Experts of a small language model: 1 pick a token.
Below are experts of layer 3 (counted from 0) of a mixture-of-experts language model. Rows are named router (the router's row for the expert), gate (a neuron's input weights, with its number), up (a neuron's input weights, with its number) and show model dimensions 0-127. Each number is 128 + 32 x the weight over its row's rms, rounded and kept within 0 to 255.
After each expert's rows: "comes after" lists some tokens at least twice as common just before its tokens as in all text. This comes from a sample of Wikipedia text that the model never trained on. Tokens count by the router's weight.

# expert 1
router [181 174  91  99 107 118 128 195 130 124  96 165 114 113 135  76  99 162 124 146 131  64 127 145  98 123 131 164 104 143 133  92  71 158 133 112  66 125  81  87 167 145 120 124 226 134  74 149  58 131 124 153 111 163 128 145 146  93 136 135 142 157 156 139  83 134  87 216 118  96 142 127 127 147 147 127  72 167 114 161 110 121 148  62  98 165 117  97 148 127 106 114 194 121 188 137 115 144 130 115 163 207 123  82 155 152 163 108 131 136 131  91 143  90 132 176 144 132 123 144 101 120 154  89 111  60 118 126]
gate0 [165 156 133 148 170 127 111 125 124 113  93 139 100 155 125 113 136 142 143  85 176  62 182 156  88 133 123 124 167  86 171 145 131 102 156  43  66  99 114 199 154 154 111 181 187 125 112 132  61 133 119 147 143 176 161 183  98  71 130 159 111 152  87  92 100 106 148 108 120 135 136 151 127 116 118 125  79 147  72 105 157  97 124 129 202 150 114 108 143 117 130 154 166 131 103 125 186 146 131 126 102 113  77 103 100 144  71 124 124 144 111 193 101 161 121  87 164 115 101  94 167 177 144 153 141  60 110 159]
up0 [151 158 162 196  82  93 152 169 116  58 178 149 130  90 140 100 112 136 141 135 132 153  96 127 156 156 159 149 160 113 118 165 119 135 137 181 172 171  93 169 132  82 153 122 196 168 138 109 140 106 121 119 123 114 149  72 119 120 132 143 136 108 104 161  99 142  41 139 114 117 115 111 136 146 140 151 124 107 192 155 129  97  81 103  30 157 180 155 157 112 116 169 139 120 121 117 122 101 132  78 133 135 184 122 177 134 133 130 142 106 110 133 111 152 119 166  95 128  86 160 116 187 169 198 192 190 100  89]
comes after: " was", " is", " be", " were", " he", " to"

# expert 20
router [139 165 136 137  56  99 151 156 184 112 122 163 149 129 107 197 121 170 147 174 159 127  43 167 122 152 149 114  92 178 157 161 143 157  95 126 127 120  92 147 137 114 134 128  80 158 153 183 138 163 121 183 127 147 163 201  96 108 136 146 161 165 159 167 123 111  74 131 108 110  76  76 134 115 164  81 118 173  90 132  76 107 105  71  79 140 114 123  74  97 199 127 157  65 116 140 130 118 126 159 121 133 175 105 158  96 122  93 131  62  95 114 120  86 128 138 126 183 113 123 113  91 130 131  92 147 140 123]
gate0 [129 135 135 117 109 167 100  90 102 133 153  94 151  92 142 137  72 138 116 109 138 123 124 155  83  70  85 138  99 163 172 134 154 132 223 100 141 181 197 121 117  92  70 179 120 118 161 114 152 189  72 120 152 109 138  97  81 132 157 145 120 112  95 107 110 135 107 105 138 175 146 125 163 161 141 122 112 184 126  97 125 154 128  97 176 130  53 119 120 111 109 163 112 148  71 110 136  93 140  93  65 147 152 139 105 159 111 143 122  95 162 150  68 115 161 104 142 179  42 157 123 107  62 168 165 120 104 104]
up0 [107 129 139 121 103 139  98 144 161 107 127  90 125 132 160 150 133   0 113 118 111 122 135  80  82 126 133 132 171 190 154 181 104  99  62  85  82 115 144 172  90 150 128 143 163  88 200 163 150 174 149 149 112  86 140 177 153 109 147 142 153 140 134 127 130  74 157 100 185 166  74  92 158 150 118 147 133 160 182 105 141 148 110 183 132 127  89 111 117 106 156 131 126 169 162 128  90 122 118 123 170  92 153 111 122 181 162 132 115  88  62 106 167 183  94 136 137 109 118 171 107 123 153 151 139 153 102  96]
comes after: "\n", " |", ".", ")", "==", " ="

# expert 19
router [119 130 127 143 135 112 140 136 200 127 127  64 101  73 159 156 160 126 167 178 128 134  89 115 113 156 151 122 106 131 118 146 112 124 135  70 104 110 145  95 132  86  75  98 124 123 165 111 158 125 120 146 111 135 130 120 118 131 117 134 145 162 140 171 129 127  51 140 153 119 125 114 187 115 163  98  65 161 100 146 119 171 197 136  93 189 159 139  60 109 220 113 157 140 102  80 149 108 120 124  85 117 119 140 178  47 146 145 184 126  92 104 173 108 119 214 155 112 109  95 188 125 110 170 168 143 118 154]
gate0 [149  99  65 122  92 100 156 131 151 175 148 111 140 192  96 167 134 109 164 134 107 147  92 105  98 166 132  65 151 139 146  38 178 140 148 111 166 115 107 126 203  91 180 136 126 156 153 129 144 140 100 167 159 144 163 116 177 107 160 166 116  88 152  67 117 135  91  93  66 189 125 140 205  97 124 152 105 106 123 131  96 123 139 133 129 186 143 130 146 116 170 112 130 214 106 104 127  75 125  84  87 142 102 112  82 120 128 178 123 128  95 139  78 153 121 121 189 111 129 108 112 136 143 173 113 134 154 158]
up0 [134 139  97 108 111 124 127 136 110 115 118 112 127  91 121  98 111 131 133 153 147 172 139 177 189 164 109 151 170  84 177  78 182 105 127 157  91  96 118 129 117 136 148 103  97  94 178  92  75 175 141 148  87 135 198  99 163 169 126 103  82 159 116  69  93 133 169 193 134 146 166 130 142 123 142 134  96 107 124 114  95 192 102  63 126 124 117  92 115 110 140  77 130 147 153 135 100  80  59 176 134 138 139  92 129 129  72 165 164 148 125 158 159 164 122 137 175  78 150 157 167 144 113  56  61 147  81 138]
comes after: "'", "’", "ir", "lin", " Con", "cor"

# expert 29
router [133 181 161  75 118  77 144 128 117 131 168 164 137 121  95 153 113 135 113 148 109 185  88 115  76 139  90 144 110 173 111 138 161 165  89 132 116 160  94 110 173 135 164 103 109 102 156 140 135  97  91  85  96  94 162 153 151 185 163 159 165  92  92 145 109 134  90 157 141  89  97 109  76 133  80 212 144 203  63  97 120 111 140 100  92 169 118 105 159 128  82 120 139 146 125  90 118 116 131 112 170 138 117  95 186  76 112  73 100 123 122 115 129  83 130  70 214 158 155 138 104 112 143 131 106 102 168 157]
gate0 [128 154 124 122  89 128 129 108 141  53 174 167 128 104 126 177  53 118 126 160  79  72 127 149 165  53  42 118 133 136 107 179  97 152 170  79 146 191 105 132 121 137 136 114 105 110 177 108 113  88  65 120 125 177 109  78 123  97 116 117  81 105 145 131 105 151 126 163 154  96 103 114 131 123 115 135  81 101 145 122 147  99 121 114 164 122 112  69 118 174 118 147 121 106 100 163 105 121 144 151 196 138 158 126 117 202 158 110 120 120 147  44 145 115 175 123 154 120 161 134 104  91 156  94 134 196 146 100]
up0 [117 142 188 142  42  72 167 128 136 147 129 138 142 103 120 133  97 133 121 151 189 122 158  80 131 156 182  90 109 132 121 117 165  97 149 129  46  88 154 122 175  46 163 121 203 154  74 124 114 128 167 105 133 119 122 139 151 142 152  84 121 101  68  89  82 117 108 134 180 173 150 134 128 117 101 106 125 106  93 151 126  79 141 115 126 128 179 128 131 176 102  94 130 182 125  79  94 121 113 140 111 147 132 105 165 127 130 136 174 179 112 167  81 150  84  96 149 118  68  94 120 121 124  85  67 109 174 121]
comes after: " ", " |", "-", " (", "|", ":"

# expert 5
router [177 195 116 110  94 127 132 109 112  79 118 136  71 124 198 133  83 210 103 151 174  77 124 122  88 133 142  90 171 179 178 139 177 113  96 196 131 107 117 136 129 153 100 104 150 149  76 169 101  96  79 137 139 158 166  91 114 120 137 145 139 109 140  94 115 115 135 200 240  67 130 110 141 161 155 128 116 109 128 154 130 100 163  58 121 158 141  93  83 138 123  78 189 117 146 129 117 128 105 119 153 131 138 136 126 138 127 175 144 114 147 114  79 127 119 111 158  99 142 126 155 105 173 151  99 119 168 126]
gate0 [127 121 165 123 123 146 140 106  84 131 131 125  83 129 133 125 106 185  59  96 169 180 147 106 100 131 108 125 178  93 130 119 127  88 124 166 131 143 169 202 134  92  91 133 108 166 127 146 126  61  67 147 114 155 156 147 104 163  89 124 110 141  94  58 154  56 126 172 110 145 126 142 152 170 109 130 149  98 113 163 114 114 150 131  76  92 182  96 150 134  62  10 134 108 175 132 114 145 117 122 149  26 133 112 168 109  97 120 134 115 142  94 114 153 126 121  99 147 125  80 157 137 174 115 126 139 148 127]
up0 [160 158 115 138 147  71 160  89 167 147  91 136 136 142 199  90 110  99 171 100 133 146 142 132 122 122 117  94  81 158 184 101 128 106 130  76  99 109 136  70  58 129 166 143 241 201 113 120 104 183 126 121 154 147 156 141 140 110 145  64 132 125 181 126  86 134 147 123  81  86 190 151 127  94 106  88  95 140 147 135  97  86 169 113  67 152 116 129 112 126 129 130 120 105 142 136 102 134 133 121 181 127 107 129 155 179 100 124 113 155 153 169 107 161  79 128 101 180 157  77 116 173 144  92 122 100 109  96]
comes after: " to", " a", " of", " and", " in", " his"

# expert 31
router [ 96 170 162 168 116  83 101 203 128 134 119 137  64 117 192  87 139 116  94 151  89 107  68 218 126 135 159 140 133 173 165 104 132 118 108 100  99 146 138 173 145 114 107 117 157 165 107 150 148 115 155 179 135 162 156 166  96 140 165 145 141 140 137 143 108 121 146 102 193 107 140 109  85 101 146 158  72 140  94  73 130 150 143 100 126 120  92 135 115 129 151 141 137  70 102 125 149 129 133 137 112 107 119  48 129 183 188  84  73  99 136 103  73 142 181  93 126 123  98  98 153 111 121 166  88  55 143 159]
gate0 [ 98 132 136 149 164 139 130 105  88 167 130  97 132 131 175  85 160 141 157 137 102 106 195 133 117 106  61 117 127 173 143 148 123 128  89 120 131 108 121 156 135 164  99 143 149 111 104  64 145 186 113  72 108 183  57 127 119 133 104 102 141 109  95 186 135 138 221 118 143 169 106 149 126 177 132 200  85  93 134 101 106 124 111 128  86  81  74 139 142 144 118  84 151  91 139  84 125 156  71 173 150 105 121 114 119 106 182 171 120  75 118 122 125 142 115  34 147 163 150  83 108 179 135 145 122 100 129  99]
up0 [165 149 126 189  82 101  97 161 120 123 186 101 116  94 159 137 117  74  86 194  92 135 142 115 157 128 134 112 140  84  98 122 128 161 159 152 124 128 114 127 126 163 137 119 129 103 148 147 119  43 116 173 183 123  89 172 141 146 138 152 115 148 197 101  87 142 126 120  84  68 145  79  87  83  87  89 148 130 134 152 106 160 190 112 101 127 113 147 155 108 149 114 148  84 118 150  99 126 103 113 140 128  82 111 191 147 106  81  64 193 120 142  69 181  93 180 111 111 171 182 142 143  74 104 129 146 142  97]
comes after: " \"", " (", " |", ":", ",", "-"

# expert 22
router [ 97 146 108 112  59 182 150 141 189 155 107 128  86 135 122 173 145 155 109 167 145  99 146 182 103 143 155 130  69 143 154 131 123 119 102 139 121 142 121 138 190 175  77  95 152 163 114 144 159 136 157 171 179 116  90 139 121  98 156 143 118 153 151 127  79 146  95 114 187  75 117 142 145 101 167 139  61 137 100 119  30 121 149 103  91 111 101  73 138 140 151 139 169  68 130 123 152 110  90 104 135 126 112 109  97 138 150 121  54  83 127  61 102 131 156 122 190 146 171 104 147 147 142 190 122  94 163 101]
gate0 [159 117  65 100 191  93 128 188 153 111  95 129 124 141 131 184 139 127 101 152 149  38  85 118 170 162 190 180 142 150 116 132 130 150 137 167 132  56 114 129 158 182 102 152 194 140 180 141 117  76 116 133 133 112 130  90  96 139  83 107 126 107 141 150 148 157 121 172 154 121 107 110 157 126 170 147 136 180 125 130  98  77 160 205 156 161 102 164 153 185 120 146 109 173 141  99  95 134 140 159 131 114 172 186 138  95 161 124 106 111 119  62  74 144 156 115 121 144 128  83 114 121 125 150  97 148 118 185]
up0 [145 113 110 163 211  82 120 138  81  97 122  95 135 152 127 172 154 152 148 111 157  95  46 156 171 149 168 190 139 193 156 127 120 131 104 145 144  79  93 123 122 133  71  99 181 141 176 142  87  63 146 142 131 109 161  97 115 154 100  97 137 153 124 112 145 135 145 136  85 141  98 129 163 109 133 123  98 162 160 130 114  85 172 168 185 152 130 193 173 185 134 154 125 133 136 106 116 151 114  93 146 131 128 193 127 171 172 110 101 143 141 128  60 140 153  87 132 161 127 141 172 148  45 167 130 138 145 177]
comes after: " |", "|", ",", " the", " in", ":"

# expert 16
router [ 93 134 156 107  84 119 170 139 180  99 178  88 107 110 135 154  62 128 104 163 158 153 140  84 109 208 115 145 125 164 135 123 136 118 142 146 114 160 153 114 119 137 107  83 112 136 168 140 160  88 134  64 156  73 101 184 148 124 168 137 219 127 144 193  86 105  89 125 155 104 129 154 109 189 143 135 144 167  96 166 128  97 104 132  97 124 144  98 109 110  87  43 137 122 157 160 162 115 163 124 151 102 115  72 189 110 158 119 133 156 120 113 134  68  97 117 195 147 152 172 112 103 134 123 148 134 170  77]
gate0 [123 137  79  87 128  90 178 152 155 137 218 149 188 110 149  87 101 133  91 108 175  95 136 130 127 121 135 154 178 129  65  76 101  97 142  83  93  88 142 105 145 117 146  94 112 135 129 111 162 146  90 132  90  86 122 141 171 101 101 142 128 130 108  90 133 139 162 196 152 103  83 134 120 169 143 180 186 138 140  95 113 139  83 147 181 107 127 150  94  81 149  78 164  92  84 108 150 143 120 148 182 158 139  97 138 166 159 142 140 141 121 145  98 142  80 202 121  88 176 139  84  94 138 155  82 117 147 196]
up0 [146 137  65 121 163  80 169 138 128 172 131 174 196 107  98  65 105 102 115 111 126 124 110 119 158 134 135 177 178  95 105 128 113 147  82 108 145 132 118 129 157 167 161 134  87 114 160 149 150 118 127 139 133 137 117 123 137 137  74 109  80 135 121  85 135  93 124 122 162  70  96 148 131 176 186 191 137 105 192 101 110 117 136 159 118  89 121 131 139 105  92 114 145 109  74  30 135 152  74 124 167 151 162 117 144 132 160 125 155  83 128 132 171 172 100 185 101 158 187 164 123  63 115  85 144 186  86 157]
comes after: " |", " the", "-", " a", "|", ";"

# expert 9
router [ 74 168 106 124  95 159 128 187 147 166 110 102 135 150 127 122 117 190 102 132 126 123  81 199 109 160 174  99 127 119 173  97 168 138 157 139 113 122 182 109 159 117  90  90 121 156  57 153  75 150 152 118 176 196 100  86 175 148 116 121 119 199 173  94 125 170 160 108 110 123 121 157 156  66 133 141  83 114 121 119 105 103 152  96  67 129 109  61 183 150 160 128 143  60 105  93 122 122 110 139 127 137 127 109 138 170 118 127  94 129 112  63 118 124  84 166 155 144 145 153 157 151 130 183 134 139 177  92]
gate0 [134 115 101 160 123 110 165 119 194 131 142 148 194 145 174 154 127 108  74 172  99 118 152 142 131 121 122  74 199 146  56  85 121 119 141 117  94 107 168 117 140  80 139 129 185 108 108 115 135 167 116 141 150 113 101 169 101 122 141 120 164 148 181  93 158 105 164 140 149 136  96  94 131  62 112 170 145 143  85 180  81  97 114 167 147 162  63 128  54  90 101 202 128 127 125 100 138 150 126 131 132 100 131 124 159 159 147 166  79 153  74 154  99 166 142 142 114 153 130  91 167 150 148 190  57 108 138 107]
up0 [157 152  91 108 113 126 104 128 194 134 116 178 124 148 160 124 130 149  86 142 163 113 142 150 121 118 120  61 119 123 143 123 191 119 101 105  88 177 137  60 147  98 154  76 126 135  98  86  87  98 137 133 152 146 115 149 142 177 159 163 161 160 152  96 122 108 142 140 148 165 179 141  93  68 172 138 109 145  93 136 145  74 155 114 106  85 161 114  72 129 163 158 109  29 139 117  98 189 113 146 112 166 142  67 181 125 156 147 185  90  69 121 123 127 132 128 114 163 145  85 156 186 121 155  90  93 147 183]
comes after: " ", " (", "–", " non", " $", " co"

# expert 17
router [122 144  94 148 113 209 149 134 134 111 166 100 144 129 119 157 168 171 138 170 119 183  98 174 102 195 225 115  94 110 125 103 122  98 132 104  81 130 150 143 171  92 133 104 139 118 139 140 180 153 110 133 115 156 141 136 139 138  98 170  74 171 206 115  90 133  98 165 113 176 149 121 144  93 145 104  90 176 108  89 108 152 139 135 111 103  78  80 126 113 157 162 184 108 141 162 140 127 129 123 142 122 189 135 134 113 141 135 109 129 214 114 141 111  77 173 115 134 107 186  99  70 185 162  82 103 101 129]
gate0 [140 122 157 113 151 134 191 155  75 123 179 157 105 139 125 163 224 134 165  82 137 119 111 124 149 132  66 162  96 200 126 119 147 159 101 102 103 176  70 150 106 101 180 151  79 125 142 166 141 176 103 120  88 142 126 127 123 138 152 176 130 140  86 112 138 159 108  83 106 156  79 137  98 147 130 101 131 168  94 124  82  66 139 157 105 116  69 195 128 128 161 124 170 162 105  99 151  98  99 143 116 153 169 116 114 107 127 150 100 103  84  77 132 168 132 110 122 126 159 175  84  72 208  93 132 119 128 146]
up0 [101 125 146 173 144 114  71  89 108 153 112 165 117  99 137 164  76 118 104 158 131 188 101 132 137 145 240 146 110  87 162 111 160  83 131 141 133  88 109 139 124 149  85 120 118 157 127  95 106 128 148 166 119  80 188 134 108 125 156  82 103 201  95 153 157 129 155 187 158 144 127 104 179 160 167 141 155  71 143 158 196 101 117  89 115 138 111 143 164  71 128 110 127 156 128 159  88 100 156 116 114  94 118 153 130  99 158 126 174 128  93 107 148  50 203  90  96 167 130 148 141 134  88  88 108 126 135 107]
comes after: "\n", " when", "Studio", " Average", " may", "†"

# expert 8
router [ 67 159  69 141  87  95 150 107 130 107 105 112 151 149  95 145 145 107 103 182 201 146  94 114 106 112 160 102 163 141 165  92 145 121 123 135  83  54  63  69 190 141 110 163 126 124 138 144 145 132 141 187 164 176 111 124 119 106 113 114 134 141 145 152 145 151 144  90  94 123 150 115 122  92 156 138 118 137 133 147 109  97 172  87 102 104  58  83 131 136 154 124 146 119 147 140 152 147 125 122  65 106 138 117 152 108 208 195 120 136  89 106 111 163 141 100 211 200 148 143 130 153 109  96 140 127 212 111]
gate0 [106 176 130 136  83 155 146 110  80 120 176  77 195 134 126 147 113 122  89  75 130  92 169 209 159 127  90 133  96 165 142 134 102 104 148 199 132 156  71 139 106 123 132 147 122 157 113 122 128  83 104 121 117 151  75 159 109  41  47 157  95 107 117 157 158 150 149 113 167  89 122 109 115 130 102 117 189 115 177 126 201 137 135 120 131  86 129 139  86 110 135 106 124  10 153 135 192 139 154 153 131 138  87 121  96 146 130 113 142 137 124 106 170 115 148 160 104 151 123 151 131 110 166 139 138 150 101 119]
up0 [134 145  57 142 178  99 150 116 120 142  68  62 113 122  78 124 134  81 164 136 153 166 132 121 123 104 177 124 112 147 125 114 148  99 144  90  96 144 142 166 106 170 126 153 142  87 112 150 155 176  77 121 113 142 169 132 176  87 175 123 102  92  71 122  84 130  87 101 165  98 149 120 143 134 139 171 116 121 111  99 161  78  78 150 209 117 124 166 116 129 172 164 133 150 102 103 128 171 185 154  56 138 175 151 102 138 101  77  72  99 121  91 142 162  77 150 133 113 180 177 113 157 106 117 171  86  97 104]
comes after: ",", "s", " f", "ing", "ed", "\""

# expert 2
router [170 160 126 105  83  89 135 179 185  85 178 118 110 131  93 127 139  98 117 127 168 122 109 155  60 133 175 102 110 142 143 110 124 112 118 149  73 125 105 119 197 159 108  76 129  95  83 174 142 194 108 119 147 146 170 159 186 110 143 112 166 176 147 114 106  97 124 136  99 172  81 146 140  63 137 142  76 132  95 145  99 146 149 144  66  73 127 106  83  71 132 134 133 126 112  98 113 131 141 161  98 137 115  87 107 109 164 187 108  78 104  94 151 122  99 158 105 137 119  82 156  96 197 162 187  80 112 143]
gate0 [131  90 139 196  99 106 142 104  88 162 162 142 203 124 138 128 143  50 123  74 127  56 133  66 111 138  85 146 130 141 101 170  81 152  96 203 133 134 140  95 196 100  93 106 112 192  95 147 151 155 135 109  92 110 184 131 143 160 227 101  97 165 123  53 147 136 143 143 181 127 181 159 125 167 132 122 103 122 152  97 137 126  94 133 150 107 114 129  98 152 163 150 133 108 151  92 131  93 149 140 121 133 116 107 119  82 100  89 115 116 147 112 165 106 127 120 131 117 145 122 105 101 158 127 133 167  54 157]
up0 [134 174 106  98 162 124 122 104 168 121 123 129  90 139 138 128 111 153 130 109  90 153 109 214  74  41 168 132 104 137 151 117 186 148 180 100 125 185 135 106 128  90 191  71 131 120 152 107 129 137  59 106 154 137 137 150 126 106  62 180 118 138 157 153  89 163  87 113  78  92  98 135 145  68  97 128 141  84 108  78 138 141 137  77  96 131 110 150 154  53 150 110 162 186 104 181  93 160  89 124 111 127 162 117 142 146 145 146 131  78  99 127  63 111  94 143 158 145  95 129 151 148 162 136 115  91 144 112]
comes after: "s", "4", "3", "5", "6", "7"

# expert 11
router [180 111 179 113  83  92 157 111 181 153 158 101  85 131 148  88  87 138 134 169 158 150  77 223 109 147 151 118  97 148 135  94 176 137 131 159 119 158 136 157 194 114 144 144 112 125 128 147 101  86  86 145  99 204 130 114 191 134 116  99 160 132 160 140 138 100 144 159 153 115 148 150 127 155 140 148 105 184  99  95  59 184 155 109  90 114 118  94 126 111 185 136 135 102 154 104 138 174  66 132 107 108 142  95 154 130 151 116 142  94 153  52 133 109 117 142 149 128 163 100 131 142 179 190 172 123 166  72]
gate0 [178 128 128  64 100  61 140 125 108 134 124 177 103 133 169 178 101 170  96 133 107 111 102 146  88 124 176 104 124 166 167 124 126  95 204 116 139 113  79  92 123 138 191 101 125 156  97 136 133 167 101 148 128 169 126  61 133  91 104 115 152 153 145 126 171 124 180 114  85 105 151 111 140  98 111 148  87 137 101  78 125 186 128  85 190 122 123 111 126 158 115 174 156 126 147 165 177 129 108 177 145  94 135 118 229 198 115  83  94 166 132  81 147 125 176 120 114 109 141 110 146 144 143 150 113  76  84 127]
up0 [ 76 114 140 158 128 171 119 149 130 133 133  75 148 116 155  82  73 107 121  90 151 107 163 137 157 159 109 176 166 112 135 133 125 127  64 150 122 171 222 155 213 112  65 153  73 115 142 130  89  83 173 103 121 122  78 140 125 127 145 137  74 110 108 144 111  95  96 110 128 173 126 122 100 156 185 122 112 158 101  98 167  63 165 162  72 146 100 123 117  83 108 124 161 109 123  90  92 112 103 107 136 192 151 115 136  67 158 164  95 116 147 150 109 135 113  89 162 132 116 156  94 145  92 163 198 134 157 109]
comes after: "2", "0", "1", "–", " ", "."

# expert 24
router [100 130 109 102 103 115 162 185 103  48 158 181  94  95 136 107 168 134 145 181 106 135 111 166  76 169 193  91 133 140 129  60 150 141  81  81 110  97 122 121 136 189  91 156 106 145 141 137 132 140 117 137 174 144  89 176 138 129 133 167 121 121 131 145 106 123 122 153 138 134 138  65 117 165 161 101 120 142 126 150 107 172 157 137  99 166 180 132 113  76 142 140 164  85  95 150 145  98  49 142  82 140 106  65 128  89 178 113 142 101 137  70 152 125 148 164 164 178 185  84 149 153 161 126 111 129 178  83]
gate0 [132 144 150 118 115 102 155 156 120 110 161  91 111  97  98 148  87 178 131  98 153 118 175 129 107 154 153 128  98  43 132  64 182  81  91 102 162 128  80 159 180 104 244 142 115 134 139 125 137 132 139 148 138 121  95 140 100 139 125  97 157 147  95 101  76 167 103 142 102 131 121  85  99  55 103  88 158 142 135  78 172 125 126  77  86 172 169 118  92 145 115 148 179 117  60 123 111 148 182 121 113 109 122 213  97 129 101 103 101 105 118 105 148 160 120 166 162 154  90 126 113 143 108  96 131  88 138 137]
up0 [ 88 146 139 122 169 132 142 102 134 114 126 141 126 121 122 109 124 186 115  93 119 191 192  99 136  67 100 174  17 124  93 161 156  84 101 143 193 131  94 149 141 121 106 139 133 103  99  73 126 134  96 112 110 144  87 137  92 143 118  71 177  94  81 115  85 115  88 153 111 170 172 189 146 115 117  88 152 127 105 108 165  76 138  81 117 130 182 125 135 132 155 125 194 133 130 192  73 139 176  88 135 114 170 156 148 141  89 115 122 128 125 131  80 155 168 118 150 140 125 136 127 129  89 100  70 116  81  96]
comes after: " of", " in", " to", " for", " with", " on"

# expert 21
router [ 88 132 114 178 125 150 150 120 147 128 105 139 122 124 100 173 127  70 137 212 103  96  71 155 115 151 138 106 132 122 162 143 156  99 111  80  85 102 166 189 172 144 142 178 103 156 124 156  93 109 156 110  77  94 137 184 131 159 117 113 129 133 144 155 123 153  87 110 211 127 125 118 173  49 106 130 103 166 133 147 143 141 155 111 109 133 157 133 107  41 166 130 153  80 104 156 156 138 191 153 128  86 113 121  85 109 157 185 156 124  80 110  97 113 111 152 130 164 129 153 172 103 168 190 102  98 149  69]
gate0 [ 81 132 134  91 164  90 113 130 129 181 134  67 149 156 130 125 135 131 120 178 107 142 158  87 162 136 132 163  49 164 156 150  82 134  68 146 171 143 118 120 176 112 164 192 114 180 139 156  99 122 184 156 190 169 133 163  70 138 113 134 165 123  69 137 126 141 100 112 105 127  81 117 147  92  99 147 121 125 106 107 144 146 104 117 112 143  81 164 161 115 162 135 133  59 134 133 100 216 151 153 114 139 132  90 169 123  81 138 135 148  48 125 123  98 180  92 117 131 135 165 144 149 183  88 169  84 106 116]
up0 [ 96 169 176 114 155 117  92 117 128 185 102 117 107 139 155 122 180 121 112 125 128 114 127 146 102 106  81 137 113 159 191 102  77  89 125 161 138  93  87  70 136 103 148 149 172  77  75 133  86 126 112 110 147 141 121 134  75 151 152 155 118 131 108 190 124 167 102 114 152  52 117 170 156  72  87 151 151 128 134 159 126 134  92 178 113 103 108 156 132 157 131 103 121 124 101 128 159 190 111 204 170 153 197 117 157  80 114 100 137 135  98 103 165 126 152  45 184 198 100 168 134 141 171 112 144 155 120 133]
comes after: " the", " The", "The", " a", " his", "=="

# expert 4
router [145 183 148 112  73 125 187  81 158 146 183 100  96 111 122 117 105 111 162 158 118 133 137 126 120 153 218  40 144 136 141 126 139  78 113 151 117 138 123 157 143 153 133 131 158 127 159 147  80 136  97 117 105 160 117 165 162  87 116 109 136 106 172 152 122 108 113 172 157  89 133  95  80 115 179 154 104 188  68  43  64 143 128 101  84 158 137 136 161 101 112 115 167  83 159  97 132 184 115 156 128 177 160 116 172 133 166 112 150  65 133  94 152  76 163  97 155 161 147 136 177 122 122 136 123 111 162 116]
gate0 [ 60 122 110 164 146 138 183 102 141 130  75  71  61 186 136 115 148 150 149 159 137 113 108  99 149 144 119 154 173 138 139 164 174 127 137  75  86  84 171 168 134 134 130  82 157 142  85  86 154 138 104  94 162 129 173 165 112  73 133 114 137 125 153 173 170  97 148  78 213 147 171 113 105 109 116 136  87 145 210 148 141 120  96 175 118 126  76 132 105 185 134 102 117 147 106 100  62  89 104 206 124 136 125  98 135 136 118 176 143 112 128 119 117 175 135 181 133 132 121 100 128 117  93 167 101 123 133  96]
up0 [ 48 112  96 190 137  92 158 117 102 124 111 135 133 174 138 159  82 126 204 153 103 123 153 122 151 108 158  69 158 164 152 154 114 117  92  68  94  97 107 149 129 191  85 100 132 126 184 114 182 117 142  95 145 145 124 151 143 121 103 123 120 135 133 144 151 140 119 139 154 114 159  96 140  89 175 156  60 125 167 121  98 100  89 141 132 161 131 123 117 160 169  40 120 170 136  67  97  57  99 142  92 163 153 149 143  97 111 165 154 143  71 108 116 141 145 181 145 158  81 127 150  53 135 121 115 121  78 111]
comes after: "9", "0", "1", "2", "8", "7"

# expert 23
router [113 136 178 157  79  99 138 157 152  90 155 140 130 164 170 150 101 118 102 156 113 144  77 130  83 124 111 132  99 104 179 114 133  91 178 121 110 169 141 163 123 185 102 101 141 120  65 127 161 216 125 158  94 126  71 129 118 112 145  84 184 167 126 169 104  73 107  97 131 103  51  81 137 146 143 131 119 138  78 104 107 151 171 104 127 103 126 142 145 103 170 120 136 107 117  86 142 146 131 145 109 149 130  95 173  63 178 219 131  85 109  82 156  80 129 164 170 153 126 143 161 117 188 148 123 120 173 113]
gate0 [174 169 166 117 172 146 126 143 119 148 106  98 135 139  81 131 130 130 101  99 162 128 104 194 119 115 119 148 107  89  93 135 117  91 169  97 147  59 138 181 107 143 185  98 135 118 145 186 162  81  96  30 189 145 136  93  75 119 166  92 107 137 130  59 170 122 109 139 163 121  83 104 147 168 148 145 112 114  71 114 118 152  84 138 129 121 124 214  93 137 131 164 129 105  99 124  67 112 135 138 138 111 155 124 127 170 186  66 143 119 135 127 140 141 140 128  82 103  90 162  86 156 107 104 170 138  68 141]
up0 [129 129 148 122 145 170 104 155 116 141  80 106 132 156  94 121 154 130  90  80 164 123 100 147 151 107 113 142 111 104 106 142 127  80 141 121 155  63 149 175 102 163 123 120 115 119 128 157 168 114 121  56 209 139 117  59  72  62 164  79  86 136 137  95 181 107 133 164 171 163  76 142 125 190 176 164 126 136 103 134 118 147  94 147  84 129 131 216  96  74 147 164 118 125 106 127 123  90 125 122 154  94 162 129 120 178 196  93 134 128 124 120 134 159 160 139 107 123  82 168  88 159  56 103 158 121 101 110]
comes after: "0", ")", "3", "4", "5", "6"